{"n_layer": 15, "d_model": 192, "n_experts": 128, "experts_per_token": 4, "d_expert": 64, "d_shared_expert": 0, "activation": "swiglu", "moe_layers": [1, 2, 3, 4, 5, 6, 7, 8, 9, 10, 11, 12, 13, 14], "router_score": "softmax", "normalize_top_k": true, "routed_scale": 2.5, "balance_loss": 0.00389, "balance_bias": false, "router_z_loss": 0.001, "init_std_router": 0.0126, "lr_router": 0.00156, "vocab_size": 2048, "norm": "rmsnorm", "norm_eps": 1e-05, "tie_embeddings": false, "optimizer": "soap_variant", "lr": 0.00622, "beta1": 0.95, "beta2": 0.98, "grad_clip": 1.0, "batch_tokens": 65536, "seq_len": 1024, "train_tokens": 476400000, "steps": 7270, "dataset": "wikipedia_en"}
Below are experts of layer 8 (counted from 0) of a mixture-of-experts language model. Rows are named router (the router's row for the expert), gate (a neuron's input weights, with its number), up (a neuron's input weights, with its number), down (a neuron's output weights, with its number) and show model dimensions 0-191. Each number is 500 + 25 x the weight over its row's rms, rounded and kept within 0 to 999. Numbers have three digits each.
After each expert's rows: a language model's description of what the expert responds to; "comes before" lists some tokens at least twice as common just after its tokens as in all text. This comes from a sample of Wikipedia text that the model never trained on. Tokens count by the router's weight.

# expert 6
router:498451504481483495497510525463492490456492496460471460518501510506496490474510522465482532531494530469519508501496474528507538489521498474484541477490510524523520545479465478458481478503524544514507497533486520511528498474485507475492460481470548502550505457431470530478507507522524487532520501520531512491506486524516503524507483482499488511551485475465506524462518466502471472516439501480527466539463520487497484466487463522505501506517462468499463520512502467555468519507459500550514496451528501464487550470513504493475535469527486542514506512504471498477500505517493480537
gate0:510514522512456486494491493531475527502540507461512514528538513510485478545503518502513517507463514488513463508505489483543544513457516496518469527546452534482514531486517469495524502544505464513468542481557474477528473497520478502544486509500518486484495501489556496490522543531469421531526515502514511476439493498495491463494503491486479542538480513499481469525491466504502505537497474506486453526529532523495506505434488500480468509498493515483499494492486488482450511525537477509521546485547498487480508507527497530486493497513464530530512515506481490519506535541485542484
up0:464471500457434509532520531454510499541510485455499490464493538461504497497500475515519526478528514493518551501505495545473516506521477497509514519496488520520500502469495465503511504462500520486464479492520480493477515564508512507489541518467477453550507493494539518492509493483540541476504519446507538496509503516549485492476523527483516491532490483460510505523529507537517499516525499535524550471505473506509505482523481525553547518508486489493500500511518494477557477516496461512480469523480555504523504504530520517501513465508481575499534473466490492511485448484482488514
down0:512470485489516489490506495449495484520489513468526457511514493530505477502496499538534494507545537519470492499466541515481539475501478520531525497487518506522433541477519526522520499478508500496438500512460487513566504504494466454542503506511467438503476502523491532482492489485522468508497498495479447480515567494496455494509469543502491500525533492537515486515461483546509496480497462454516461497504474466454511501498474524503492532494508493474472510497482469488488517516502484465519473514510468463480542484515509489441528465528483526481489497490494519505516518509496526558
Description: Digits in codes, tables. Digit chunks inside model numbers, gene names, reference numbers and numeric table cells, such as ZNF804A, SW1500, #98000676.
comes before: " |", ")", "%", ";", "/", " ("

# expert 33
router:505483468544533470542504509504515523510476533483461520522469500468522471502502527488497518525500521488524505481503478477568493516542490480482504482487472527543524499507498484488454501462536511546532512497478498495543504506530505494516481490464513461528543515490523519511527495552510490511498464509493517544514508489539542543474475503511502508487487467481488552480451488544475485516498495484474514515485515492508461511489455527472493508511519510514460526500502482529478521469472515562483542487507502491531549450525518473473542476557459510473480542527526507459523502497511503508
gate1:486502463507491505506496499482513458504547487440479522525477470538504500493524483499497527512521538484514515509489558496494480529504436496502499439460467494484474504479496495508413555498482524481465506551536537505507478484505533506504452509482470483484518490482513509471501542464497469484499525494532518474500489524474467499485485520508507546443500466513494487489468500528501513499522510501487497507500482501501513536514462515552495492518541478484500492492510485503506500534469556512497517521533474499490509499447552506455495507525494433444501493524497493526529514508503535496
up1:524506489504466538451510485536518516482515545534495509505504477511452493457514500490531509466484491489531526533509515534482550499532498475540525485492516517490507509521540507499532493509481529495476491458540521473482503489503500508483468499489485534522454515559529457516518456502491496505521529501471462539527476525489519505548541471498529483541507451466521560496528479486505513525499481438517461500479509510475518501494547499516509518462447505482502531525513475519468502505504504456491535484491485501510509511518488529534519514514510486495428503553472499477514485494516495454
down1:466522519491522481503502529531536519503469493512481548480575516522508483476489510482493516506472494498453464499496527525517490495510483525466454534486528500535521479466498436489500553550451503551526495471504469516528497478495531485492477488526522503480479488518486487482464514518480507503455502506508512541468455455464506489516478480513458526517503484492517441502518549494551522495480503499490529464483512481467499508444499488464512488493509461462470517541508479521508493471481503469509501469480508497497471495532501511488495492494532475474517556521498496472496442499466506471
Description: Consonant-initial word chunks. Word pieces right after prefixes like dis-, re-, in-, un-, mostly p, il, com, cur: displacement, Alps, uncommon, injection.
comes before: "it", "y", "ies", "e", "la", "ed"

# expert 20
router:471493470461465482506507514504492525493485487486451471502497534514493494472527527492486513512553518474492504484493482497500493486497468463462507471474505513534532528515448493474524462476521502552508542515456517459529487464546529501470499521454512449515558490476532517513497495514494490527549463499572495519483547529526513509486486479553493480526498481482561498474517452492468493535504532505511427519470517510469480499490521509502523495534493501529490508490464508500481496489514502503525517492525481464490511466484510472498515453496464526522500500510477506488505528540497484539
gate0:534506520511507519506474467490496528498483474495480478517522431477491503506490505469503448495438531482467531511452471486468496478519508495465497526448439490496530495444491487530539497496487541514519479500487495450500493457522502490498499498492471488474478477478508502455471495503509522530523454502517516496440504480518484473521492539510494518531508479505465467492508505491455492529536531540524483499467505536515497495470524545514471526494530555476543462508489488513455503503518516515514496516535485503526497525466514475468517460483477495524449497502518507469523497502552532473
up0:524507518482472516526492497549515481503497504504515506505508488514471484509470495474480494463538519476537506496496461479495526487525498452445540524432491513485509521499505488484550528482439514517472462449489478514471502504480549473500463458479487517496479509485493549490449497475493495497527455512510531478488482483482492502510473506483508504490538498486510519487541465489499511495531526493499511562473532497443487511439509445496499519507480526530462497509499513523522453461493505529483509570500539485540492517532512553495512488529489501484468496484543469493512513499506516495
down0:523487510518488466479501494497509497482522486492534501526511532505501476463515448480523507508520484497487487494511462485509556513499437509430506481485518604499497473487502493511503501476430514489478473496506490507511530548548525467544526502492511497478504515488524513471475474490501475514503504523528537532503499492496471543489515531494493506521480543547497459505510540491478516490527521501475505527511486527505556492515484492509514507451498478483483481530511504448492464469499473468509535503489540507530498468534519549503492492485491501523530488493492467502527446495446495545
Description: Adjective and noun suffixes. Word-final derivational suffixes forming adjectives and nouns, such as -ical, -ary, -y, -ous, -ative, in preparatory, ordinary, society.
comes before: " ", "ly", ":", " of", ",", " and"

# expert 45
router:483479492495490509511537519492545500466470486489488478528490526577534477489492525483462497539553512504477505463509489501531520472515472488487516462489484503487572527521519487496484495485511508492526505558463534503505491441526487493491481499483510484535540507486532524505500528493507484513558474491502488511534516497515492487458510486546535482501496460487526491478470477494474499549447497470523508529495533511507461469500451532454517503540446512517493453514477491523463537498480512516521519483519517462532505472530503494482518501510481516502519536512508501476507555526462502534
gate2:492510496531531515497518503509490504513533504500500509558484509561478525503526494512513489483503519479541452499562493488543533474498509522517531520482503473522515495495490509518488513545506506520519495458493480477463477464500485479493483525468505490544503504476519489523465540481486502499467472488470489511484527486536492500509557481476538502524464472506464512523476542506498489458488520509454486523437474494480483468537547511436532475497488524506483480532481484516507508464512479489518465516526501528469482451517523458467452471466511515507486502449483525543491518477518519452
up2:481477537540499509487489523469508515499508498519514439517452444556438532500522517473548513487457493425519530488497540488465492537511463507500496479526470468500533510499544515507498506543541491516476492496445490517469509498488520504501478512498460542499493493449520525490454473504478492494534483474523485476510504483505524503489492499519538485508529460508497531496506516500529460460519501493454505497502520525484457470489464503453503476468507548460504497527485517497502486469507510482473522517492500499491495483519492507493461513467480499546478515460493499501489520457555517478
down2:499500495492526540477548490549478521473508491531464475521513555481486512504493520503507524504543468518507464522500515551505478510519519520512521523480538523493551511500502523461488556504447484481553484510506530478484474517518471539485515502559521493479480497495515522509457552488557516510500480545515498514505471483563505439505489509492473550484497471536504528501482455494501490502513489501498424502512454455477519489523497483543496499488473496495498479485493474490497507505491483511494486515465497516479491501485497517525479479515490540487486473482556471520498489450509541502
Description: Conjunctions and clause links. Conjunctions, commas and relative words joining clauses or phrases: and, or, that, which, but, because, while.
comes before: " the", " ", " he", " it", " a", " and"

# expert 18
router:479488495512431487481529521480513512492476492474475486490468503534511474461527519485490493514495493477498524524497460500525506489510468485503503492466477536547506479477495486479520475474509542535508503497513496491518468494500537507541486492497548493550472481489533516458510522549502500514476493482512521493518501485499548541500496492511543440524510490470544493481456479521498487544477534463539489515510491537529458475478467519488546494504454536542472485546507453512516540511464466540541511498519535543488554474475517507445507479510477505479532529507525512508504508501490502498
gate0:521472526569480511490519483549451479523519516514481530538507536453498497543482498525536518515493462500471487488530479470475505491461498524496470505494544519478506515495501538520481510515503456507519494531508534455506507491476514487512547471527534520539493516442525496486511508473505491487460470482468524541503483538501520477513536481558541487499483492480482519510564493471500452506511478489504483477489527468507511462454488568499515536519472494495475530540453486501516518516482535483497492505513527482465489509474501500468503450485541497491490483470498519489497475503480515476
up0:516523505498512538502499519501518481504494580526543524486473514494525511499529532505515482510491539500489485470497505452483505473530504500496499499534482497479492489518472433482485504482547508548509503459485484530505486466485518487480493516479519524560499493532507503542494530545496527491476461496489452493478512533524518474506503458499524517486458493535478500470470534496534493457532534508515487536490476519539529507505493519479475501463494474501501450513512480513517476548511493508523488491494529491441508423499486540494477513477488454453515494475557472480532504510517524497
down0:502561493492470509552486484489496468474526469530519477486507502467495504507514496509527484518484490532522429495475532539484492506521517518513501503501470524508481493504500465445443484525521480479516502510517525510492483453482515530524511497458450508512466500465474529468514506508504496530490504479503511527522500486514464489515469486466477480514520490488494460507479506555535529467455490495505451466516457537506543546530510522456461495487516504528459463557534547493522513511479459494521471480514529507498464487515514532509493503503524484497459497495539499487518471512538450506
Description: Word-initial consonant pieces. Opening consonant clusters of words, such as st, w, h, wh, seen in outstanding, hockey, wings, selling.
comes before: "or", "and", "ing", "ide", "it", "re"

# expert 46
router:480489508471488449529518548513532522483496451470505493525493491522524478481534532489490541519515512462484528478499443518527503494525499455448511496493518524522473545498497465491506480518500530494524541510442504507527504490496497503505472511511523474509506466457511516515544514524535507518507491496485504516508479572512501488513500493491513437537479490489505532453478485491493473534466506474486484495482519505489496469477471526514489520517502519517473516507501461500450507506457446507523549488546475509519492435479518464501526480520481522454539531527489499478471550522512488475
gate0:509485473546510483513474455484521471505472541507487525539481474519505530478543516457441534477508506456495508500471455508519496517488475461471520476487534495507479517493534450458488439507518515507483490515472501487512513496495510469509483503477463492472510493506481483506492456517474505503480542483453488505533495502476467488476506491478554529490493511528505481501516453458546494504470484526510537536464464516509489519498453533505477518542490494527486523524499517491518478479508504458455501505532501491523494479505470464511509521515471532468468521477503549465519512493498586499
up0:501499499484504461494536521466492525431519483488502506499492539518490502556498543510560492516485466508492501503513510503479493483494528489521503518449458498474534504460462540542492496480510485513493504501468528483480525482480475493487480445510521476516462543499494539510514484462538543533487502472512550512505512492482505462498515544497483491472484506466454526515507505488447527494494466487459471502519510449498515483502550476495519524481523511487492477490494511482493494493524563496519513530475496527495489519485493473487468435521497446511541518473511462531490485528523445498
down0:518482524480457502493529495505504488501521509518513504535513543463493473491484523521565492525464463470471480517482517543488518492478555508539484532526522520506483460482506525518487457501524509471492532494498488474554502480481504487514494489495496491448484472525517537481484508497462501509513441477487536494490426490509467500499532456493502514453491497492494498525540515536498508489511491526462475504509530525509468525532515543495492499505475489481467484536520478441510493493507476515512510499471479518527483484475509513523454466423470516449488514508512495485543534496552473499
Description: Pieces after Latin prefixes. Word piece right after a prefix like pro, ex, de, or inside accented text, e.g. pro-l-onged, ex-per-imental, de-fin-ed.
comes before: "ed", "ion", "ing", "t", "ive", "ation"

# expert 9
router:459441491510486484551507491502524519488499490506455460486484489572534458500515504469470480531515517486483532464525496485502524445552501477492500486488501547519516529475486466486492484456504504511508543492486517506533491524508491503548483470493525477508528486449530512477510499527503504512516473483523488516467546504525544512495467484481508445509499526497508509477486490515505479521487514443508445520495517492488485487504475517511482481544511532520525531528498448504501521470492499523478536438514539486531526499455502473455516490525437505483512502535526514484500510531504525502
gate0:499442501533529523534470521520473530492535506534494464523516529523511504491501486538471477460512490482469479516552520531487477511545485506526504511494519460501502512494501481467478537520493464506504515499469459522499534471502509479505486459482532462486522534490473490518471518472475446441516501487471513509491489513441512515504494473501500446492503491498508499455477472522519541482460557498526520439498496493481492464474485466533512493472534503477507457535514468528509499505492461495545507503477507482511495482478446482427525504502495501497520487522510509506541469489517500461
up0:505518535510473520521516510469541459497502515459475546524496501517475553527496521493501483502515514495525467475488446477477532487477524472469542492482561543481493503497466531536588501472494517487473470497486515512517443474512484500487517476508478497509486518502507482511496508525501528533519511511516457499487480498498523499549496493502479502466461503501532466522535573498507496524486480543543506516521505509463525541521455536514486517511508471475453543451505493510501515504472497470493501475512493505472502485519521516514468496531502493512532496469501527445454511531523511522
down0:530491458475473510462517480470500504550469492497493564510497519470540506485518507506519545514482499463514457492511455497540459497542467513448513533498519483561518477478517490540480509469496492493483525543534481472496495441489515501465490537462508518528464508518485494473499511464522533497510495489468477494520486495471537512485507441521502495527501523499526492482533496469447465473557506511477477535467546491493551521472524489500496466485497516510560518493500490486486480475525496542511505513507530520492470468524520476489515519498484510461504520503504486513487527494501455521
Description: Early consonant pieces. Second-syllable consonant pieces right after a short prefix inside words, mainly c, gg, ar, av: suc-ceeded, en-camped, sug-gestion.
comes before: "re", "ed", "ro", "or", "ing", "ra"

# expert 23
router:489474516486495495474549538489495509442456461503507498539481476520506479506546500517502490507533534475488561470520484478564487486533464466499543485447495534512506514532488450449489462505509520502493491520496502472521462506551517464491500506489523493520540486461500521501481503543526485514520476497498494535488527514521523496448480485522509480494461495477531488484473494551491476524492512464507488530500522533523508519493490498559525500510484513510476501549459494493451490481488517522525528503503513469523504502480488466460498503506477532479492514473530553508523507525512449537
gate1:482500492524521517480463500490564510514521511501487484526529461487464563510509522491519442484485468505486515545480528478504465505503446533516516495495500506505510525512521468507502518509499519501523511507525572542443476505482548535484478545455494507517511541562483517522518476506540480518464493514529486509498541489513507495473503538530494482518515495498467457500470497526519501539483509503517443536479512500495507494523496533515529480517481486524483472499451484521532495515506495506466507532500472493492537476471541485434507485497471528498519511497450502498516466498468469470
up1:521499510504471513498477490488509471489452535513514505510517511515521479491536484476502561513517540539530465475488504490515499516467519485500468514527492507521483476486491471499481521489497508509472514529468474513510537519562441473524535505519501484503496458456554512506483522474468564477516493486479512516436469489514485479542491473501481523509511534508515571490498471478489508509502504514487535508533474523465467491449524501450450531516475487448505504463515509511472508496501537526477496472487476463545488498538467508538482488495513461501471479507547505506475501496507532480
down1:472492473482505509539502506549515512466537527494467505444502519497467471499491476486486497530500493511523482486553494466501479530501508521434476527537504448515516485485494473501514531515514484488544508485467487534519499524466472494486461491496488461523528485503468497534468506448475511453538507466522527544519506463520476520476487468512482548511492496470502522476492511460553493518454535496508533496425503467471523503491526530447502539504482508500511477488488461509497502515475498453552497494480518470535500477488519494513511473522527481528492469527513485487501517519466486488
Description: Mid-word consonant fragments. Word-internal pieces like ist, ph, mp, Ch, mb, ff in longer words and names, as in Methodist, Mistry, Cheltenham, traffic, committees.
comes before: "ic", "er", "ical", "ers", "r", "ry"

# expert 17
router:504469473436503491539499517486516505473498491459507474472467526518508499482486523498500549545526513481488517435528479509514492500522503476488503475465484532500508541521505461462495505489486514518510539511458510480526480478492506526519488493493530439503505466491467511494491480507526490524509479497500513516514514570511530551516501457515513483507472466488522523491510477529459485527477540475516469548481525482473467490490509551500509503477455487541488464516480489529486533462501510574538544472533495471485527481487525527454537467518503513511534491502493494491528511489483471528
gate1:521458516478534503501516509481508479509455485491484513520521508556518482484453504536495493530492531464493501504557522516487521506490537461466519508476497494526516510496495524518513479498480458448455494507472525526492518522492508533478486536518548463504495496510492496528519485489540530501489509517546481468501473487535459506518502446507494503489514521558506507463510527499514520505467538492495477514492511481463508524492526474524516523476489488554503539466488493539504548448490504495505558516502489446462475460466498479443503506495518454512501442457517505506454495490497479500
up1:514468505485519544476468461526418484503459471462484480535509495505479498488517536470527478446546498475539498509478499492460503490499435523509513496502493508517554574483517557508564513499513534477496505480514483504485498487483485514560479489518464518529450522506525500515509511490544489473491488439490511522508484525505493504546473517506469502501477493518526489496522504530488459517472510503470530495470486505508517509494533513457505520519487460503549501471467471512521506505509484488523491516482486517492488518536480493520516506476516478450520499534520492453485489478514501526
down1:492467478474514544490556457498533501526499500458482474477508485464503483514510498471520508496504460494497504505506509532480471512495450522503452537475512557476510528419488526476486452481492473518494511520532487474522500488481489488496480472513512507476478537485520512490513509478507517510477480510504493485495511507511475486496511519473500530464526457500525484486520503510461494571522506458488483477520482516452481457535516499520537519508515436491542465525558484518490518476516523505512483545536501486539533522508495484549497509507498437490454462516540506491477505514483480480
Description: Compass and geography words. Geographic words such as north, south, west, River, Park, located, -land, -town, often before -ern in "southern Slovenia" or place names.
comes before: "er", ",", " of", "way", "west", " and"

# expert 0
router:451451500501507516483495528471520507458446496474492476539441559521535508484526523490513507514518530456488515498537495512555504511522496476507496497480507496508505502475482511458505491500493504528501543513457505502505510515541515506491495476437537509534537518457505528520503509512478504519487502501495510517500541561524549537485471497502500498535497503473475497463509487505437514500467533475504490574494516488476471452462507512500520455511489495533472517521489496544486505508491479551509536465546507473496498456500516522502496488524464514488490530504494529458499518509530491475
gate3:478451512470510476522464489497481485507508494493516503479487529529524517519480479515522522502544528463487504519510531486556507520515509489542497471513480509499494503510524521484487451494481477498487490498528537497530497510516454522533545477499499495523488534521477513522424512506488467470495528498482475500475486465546506526472525477494508521506509512512508512486517482486498536434529516502492521539451521515477524494479501535462542473509483497508517522498530507540515524562481468490535464466468496490477477505450478502481525551516539495486500538570510513460549548483489507485
up3:465499503471536515550469494478518445489464557481499453486532484499511499449516495493495506478505457482474533537514521502511509543467523496515502505510512527504536525530509548550464485496482470483492468482507471467524496499518484485539508474477503520497528496485463489476483506512509439518511528522479507500471486518508508482488499492512476513475493491495471497473519446480489525500501504568510538512458552545480490519533443505462524484530506476524526472519495540509492502530519488452487503464542515501492503506509501466511507533506539488502538548450464515530475496495503486474
down3:494499450532523488457489511480535514529540494486524509483521503508509498463489506478457539526510519475526481461546504514513509506537473525484540521502470490497521535510483489544499478506503511494533490515501485511474467484447555493534526475511515512469548540540505501516458517482524476525541510516454482507480487542508498484524535514514515484512540471508498497487495469530531452498493532525511537486535465535495495532506518521495507508494532520458481530486450497451523517535468549499480526496496430536477537538489484476481516469505514511496553495505519502482526493486512478513
Description: Symbols after numbers. Minute marks after goal times in football match summaries, such as Juninho 56', plus symbols, unit pieces and table pipes after digits.
comes before: " |", ",", ";", " (", ")", "\n"

# expert 28
router:493472518444494513500524504502511511492492493496466503528478507511526494473508528503508514514514518497482469511500472512532525459519498506502505486467499543510518515538460489472464472514492524540505530515462508493570493479513505518517493483495514496547489485469517505516536532537511489503501472475520501558545488537524533505471458482508526458505470498475558523482460471548458452546482506451479472549467538532499467495463493519492492520495497484539478482529462442541492513532482469519503497478506480536499519441525516491489504468504495540503505491501519523523513500524542496487
gate0:521454466466492540522476441495495510496511494484505491494488496502477472474492517523511485526531523478452484493510478532499513458495500551528469471485545519541475490520481488427505500514495493505502523496480540464510461515486527489506487498507501493489519486489517489522524510516461515515471449459523513511495466494522479488525523500476512534475497517487467463547564546554488474486489456496527469542473527552472505512477542502482468534481485491498481493508489499508465507481507491485501477507468468458547445518505516464490510439503492484519518484505466498506533512546511517495
up0:509498526546494485518535528502503518516511535467479479511500503534552542513509506490507569438443535511476470494471449489521456518500493465489516531520504456481540518497500481528498478511479450485558461503486478542504528508490462489483534494474484499530506497526541496497489497483491506432524523531492463487498491501448490509505524487508515514506490463503522513463434511494527511535494505492510535488532461518524499474525482535496505496525503522515489496532493518509508484523494501525519517465558500505496516474534475507510498518568498493515480481487496517539467477482465474495
down0:475520512473460505490516531476491535477466513510479522471477475505511486475522489482467475480508476540512482475460493490478496508504532518455524526461508528490498510474486497541493508513470497473460485521506499511495499538432518512516475498516467500472494412456495512484472482533507518468502508511484520527484554517497519505486498502470508504508550504493510558487441499456533504506484510495523462483537515514507498470494521496505483485468500424512523470498509426557536502491485509520517521505492520508511516472442524481511521482435521515495507506520519496493467491521497525518
Description: Latinate word stems. Middle stems of Latinate words, often after a hyphen or prefix, such as ject, spect, press, script, present, man(ager).
comes before: "s", "ed", "ure", "ion", "ive", "ing"

# expert 10
router:491500487469481490477528517443538513465465468487490471521500492515519481452495502460496484523528499492518509526514443538523519496491469494510498476513492530517534534488471495484485503501499553524540502515502535502526476494538528468538497495465511479516517509470509501502545504535498496518484462463493470493523527537507523516489471482531498504565492499460516520498474496509484488499490533499551506515494544533498471473485493539479561496524476491506462475522454491542517492447494474485519504504575481481519506492499480508481500433546500502511523513524468507494534532552521480509
gate5:523538497452519516480446477521479523522464493498492497483481509461515484492455504450507459495507478477508506496493519504488528500486535459500498499507439533477507523455550528494511471500546484476497503556504502482483493485528505500461470497458547515476460482480492506525472458470519519495472503503473464521521531507492543439471466467482521500505483510513478491476484544520510454500468468505486491499512490482573497518500563476483477506486504525479480475539541481462503533523507520508496476506483520497471486506484518456498508495547501478479516477512493485487542491461484465510
up5:537536509508483459511510468475496512462511525518493457516493510508475521499521526504497471480529505522429513501501490460531529521534487524494484480484486514452509479501474501501485564504487506483531507483453467488523512492499527533492482522496472544514507493520482536498501509514470496486527540503489459460536534505532566563542495477462534500499550517489513548487525505518467504473486505496501522480515524501529508509511463480504458532510501492473455510480515534503501471549505504484496492485480462462487508470497474488475493507576495508503512533529458541503518482539486539495
down5:530483525495508523487493503502457508499514478510531518507508468471493467509452543532521503476470505512479485494504529509528531478491482553486525495461518518487501539519497515510539475480527472464507519503520460487492524462504493508452509529469553484516471482515486497534481521471506472502500542498502507476525479519507532512516518527503490471533467502515506551489531474526500485513436541492518537456522522507513516507513455564538508446504499532492503460495497453481511518505549479469517501530483533481503545487501512494452536493513497498493495499478553508518548523520433501521
Description: Plural noun endings. Plural suffixes ending nouns, mostly s, es, ies, ers, plus plural nouns like people, women, children, e.g. ditch-es, comrade-s.
comes before: ",", ".", " of", " and", " in", " were"

# expert 11
router:475507488456493468533504511472492505487496469503490486555467520496528491443505503471447507541498533479481531502549483501525532478506473467486512456479444527516508547490487459493488517499520523493491512557502491496502472461513549459517482468476530487544515466485501531487508497518494476526516494465556489523491509537520521509517480509548522516536477431496531516499483499504487478507464524488514459494463548504499500514466498502502502515523459489541504456521493481507477483497472488515516560480527468473526510471505497485493529503555491518475496478516486500502554515504486484521
gate1:483480484485465507534459473478460500484443533514504475509555464551520499516525502472491490489500502502472493496522541483457472546533478502480478478476507524477514469487480514493533528462476521510487525523520516508484517478517481519542484506523499488528459492531485475448503516472515507529503523471481517509490483528463475538525531462517501492478499481517546491455530485503573525486482538499482446508496496491525520511491500460483496505532529505520471510538469493497523495453486492522490532471422538466521538461527531513491504470510536507509517475492505483485504516516474503523
up1:481465517486475497513496493458424440488447490502492481508518459540463492498490491465492500496510500512474523521495547473478468520517485543469497472478496512458512476490489499500521542451499511486456502517507544477486532507551495522526489489517548529529477516505496482462501518469500466525490535466513526526448493506503507491528503485481468477512511458485566473491478462503533509450467518465476472531477516478504498519538523481492499519512520489500476513516473494493523496461482484470495532466463517462521517489529517520470480538496538482494539490488505469455519507518479485485
down1:499496509493455527498514534501525496486508505464494515477476498477494517519482477502500511565509475526505469490493553499564484496481494512523472541511518505493540490524546492497513479517514456465476508439480497526451488490503528510510543503475545520507477543519492516529487488533492513509517529506516505511543485486534477479475495464469519485476526523485477452511498471447553521489498474455497560510473522472499540527494521480545492494520526527488526517493502537494526481481552421511529517513504474529510525480510469480512499472477494498509495501498460508525457516504546489509
Description: Table cell separators. Pipe separators between cells in Wikipedia tables, especially after place names, plus sentence-ending periods, semicolons, colons and closing parentheses.
comes before: "\n", " The", " ", " 1", " It", " A"

# expert 21
router:459455478453478489504504529485498483504475464467473512518492491493530491493516529444474513508502511478491543458536494517494522488526476492471510466501478495494526534550467479501499469447525497531509494524463503478530485479534498482518474502467503477526516452469494517497522523500505471506542499498512491514486539520501519554456497484543525504517509465446508540475479478525476453521506514469542476485496517472502484470494509485519513513537469513529459473490497451507479531489481500531537536507524484510548526465511521486465511485511482517478507496505531529497524571526533464531
gate1:512446497501467437473526472506541493499506490487515483474510522497494469476478509488478483503479535564490473482500538532500525487501513486546483469511493540512533500515530541475516495483449485544525468491526507477483478446479504469522470483453519503526475451450490500498513563492493467485525485509518476455498506518441480532486509488538456489490528477516541519468461520496453507481486522501511498471509501498493491495479510495524520498515510447479519502518499498460511510492495530477531517525516503498497522482488549493538514505453472496489541549506489499528527530518534476477
up1:518549490463539534514480543503473502512526524534528514508476499501515523525515512490543508502514464456513515522474476470491491521526482538467509524501486484506471499497463453508459505493532523447449507506467471511528508553512540515491509513512478493483511543542510475508491459527493532517459491490508516525514487462540504443516492502493537493553534518441466501526512524513522493525538483524470466550480506504523508482504471528483511502504485542531460494497502518552480512486497490542505494470467473501516504504474451498487486497522530489505440493499501480487475479478463526525
down1:507451506507495464503495508462494518487507510543508530492475494483492483492485462469488517513477506509530472499471499511524489494546500438493545480500488502499485495499524535498501506511474532537516543531525504472477497494531461506520507419519535482498475508476494488489505500507519476570511501475463508475507506519476494531535499495542493504473451444495503548493462528485524513494465491506553477474483561484471479501524460524517528494496493535497521485521493521481487482498476515503560507501544543499485542462439508490553512460492493509486509543514532515519514519535481498492
Description: Definite article, possessives. The words the, The, his, their, its, her and this starting a noun phrase, often after of or in: became the first.
comes before: " ", " first", " f", "y", " re", "re"

# expert 43
router:502477484485524482503516502489499532475487489490441438515488518482503479490527536449435527534533512473493527480499483525499489492522494499447542443488500528502545524530471505496480491443500497588543533514469505488520501489499541466536492477491517489517518497460490507500516504517503478551518472494526475493502487532506488506460482480551492463543493488467552522500496451520471486495488528493499497547502531515484511491471474520469541517488483497554502493516507481522450531530482509531529521501529500502505491500520502490484509466526515548509499520487486528498514518516511509519
gate11:481543530490542480538472496497475513503514483504512466475517488497499488488460517475472493516519520510503516499467472504496529520517485502535517519459518504534504496471460493499505443522499468586512499474541540483484441474505498488475484494492464517506521535471509477513497506466503490493447497504508477487514516501531523475491496531511468491511485486540504529493484470478504454476537526523522476505464477469483504508521446496484537540502466499507468500497469461533521504536515498455506445441479557544518532491491500471518459502517490474531498492505483529523524530455503501532
up11:533473511494504492462517468498500450488529455464482466539487457507518537514525519527499523456474474489478512483498501536510514474516492494523507509532508496484455537520528498487487566500475563429435497502449487526510516482500522514510494543507512520455462467512473504495494524529517488528535522487503496507490490519517462504516484439487489506547518502529492487506502523498501507533436530499489499482518475494541506499481540496514524476533538502511529491483526522509497494505499480524485504491524461482512523504502473515498482508487478567446492490459539502483468469527487507488
down11:489487546537470525544526482481563473475486483542510519539476470517532509515496525472492496503504493527484472504471500517550512477475491467551465503477481479503449521531478446482473480524488503510575506483493526478519505506504468501478468470517524519508509520516491513510515482508542529516479503526469502468509524490554545535456512469512514513526499492531502542476477511510469510492523501526526485467472489544488525493513501500546534537486509468498516481497494526554510522484516501480453460523497509477567501491505469501479542522498525456510513493513507523503527530492510492472
Description: Adjective and participle pieces. Adjective-forming endings and attributive words before nouns, such as -ed in licensed, -al in conditional, and a, small, large, various.
comes before: " ", " f", " p", " c", "ly", " st"

# expert 53
router:485489508471482494548520504452489485485494488465489454507473545481526475501520523470488545556535516491474511487492484534513529481489463473505552491435484508537499500541480489450514484474494536536537516517455497510504480458505525467501485460495535477504516464477514510488531513508537490511519469470535468542500479507499547500509506495554525499559473460498512540496491488545490474511504507491540452494462508506474498503474477547509540486498493535516491503536482494499475500479487491490529496476521515507503527475484489472481529482524487492516493527496481537474541511512494463551
gate1:495500468490500526510537465476492536480484476513484540526486508445547523520507480554484542518501499467473538489514520496481445478488507511519472520505528450513507451538532502481495475532476505474497505506516515487461504505533537537519509470511498502485487457463508507516530481501489518507505442551455523506503463511488504538456503438484533513491514465495521517468521486468524513521509501498545495531518501484461562502474528457525486477504491520502494502526471498481465527548484491508484499484488475543490497470510479457496502448483500497486552513507482483512502459498484506534
up1:497488541514492490493523525528509479486496496482509436507507505485515467462455501501491486527491484534531555488502483458520501480525543461494495505503467543508512502497534528483480527505472492530534524492505438500524508472500476515509513489501515505537512494558495468465506469496500494503476508475506510459489511510512449485525473504468501517450442531504535517490485499480482489550509507527481490519513476481464489557511470534531511583526487507504503532497533504531494530487530490501471554540497477525526471502537511510481491532539543461468537488499507468476509511519502533491
down1:487493504498478514513526529489500485414545538469511500433481525503526506486535496479498512487529509504538495521465520511487495475489475491486481512504482488531489498498525489483496485498521538497527527495454424485467496489538481473507513506494492505477539486479512513512489492561519474491551497534465529465492503468525520503468536468465517483498465494515537480456514495482526497534476480492475521503506542508519513521503471521476495541455493524499545477475529488509463579517512473504527563531493508511504530487494527491490520487536485497478462477501539465481515528498483517491
Description: Space before next word. Standalone space tokens between words in running prose and lists, typically before a noun, as in slate roof, passenger rail, was going.
comes before: "s", "e", "com", "ro", "ad", "te"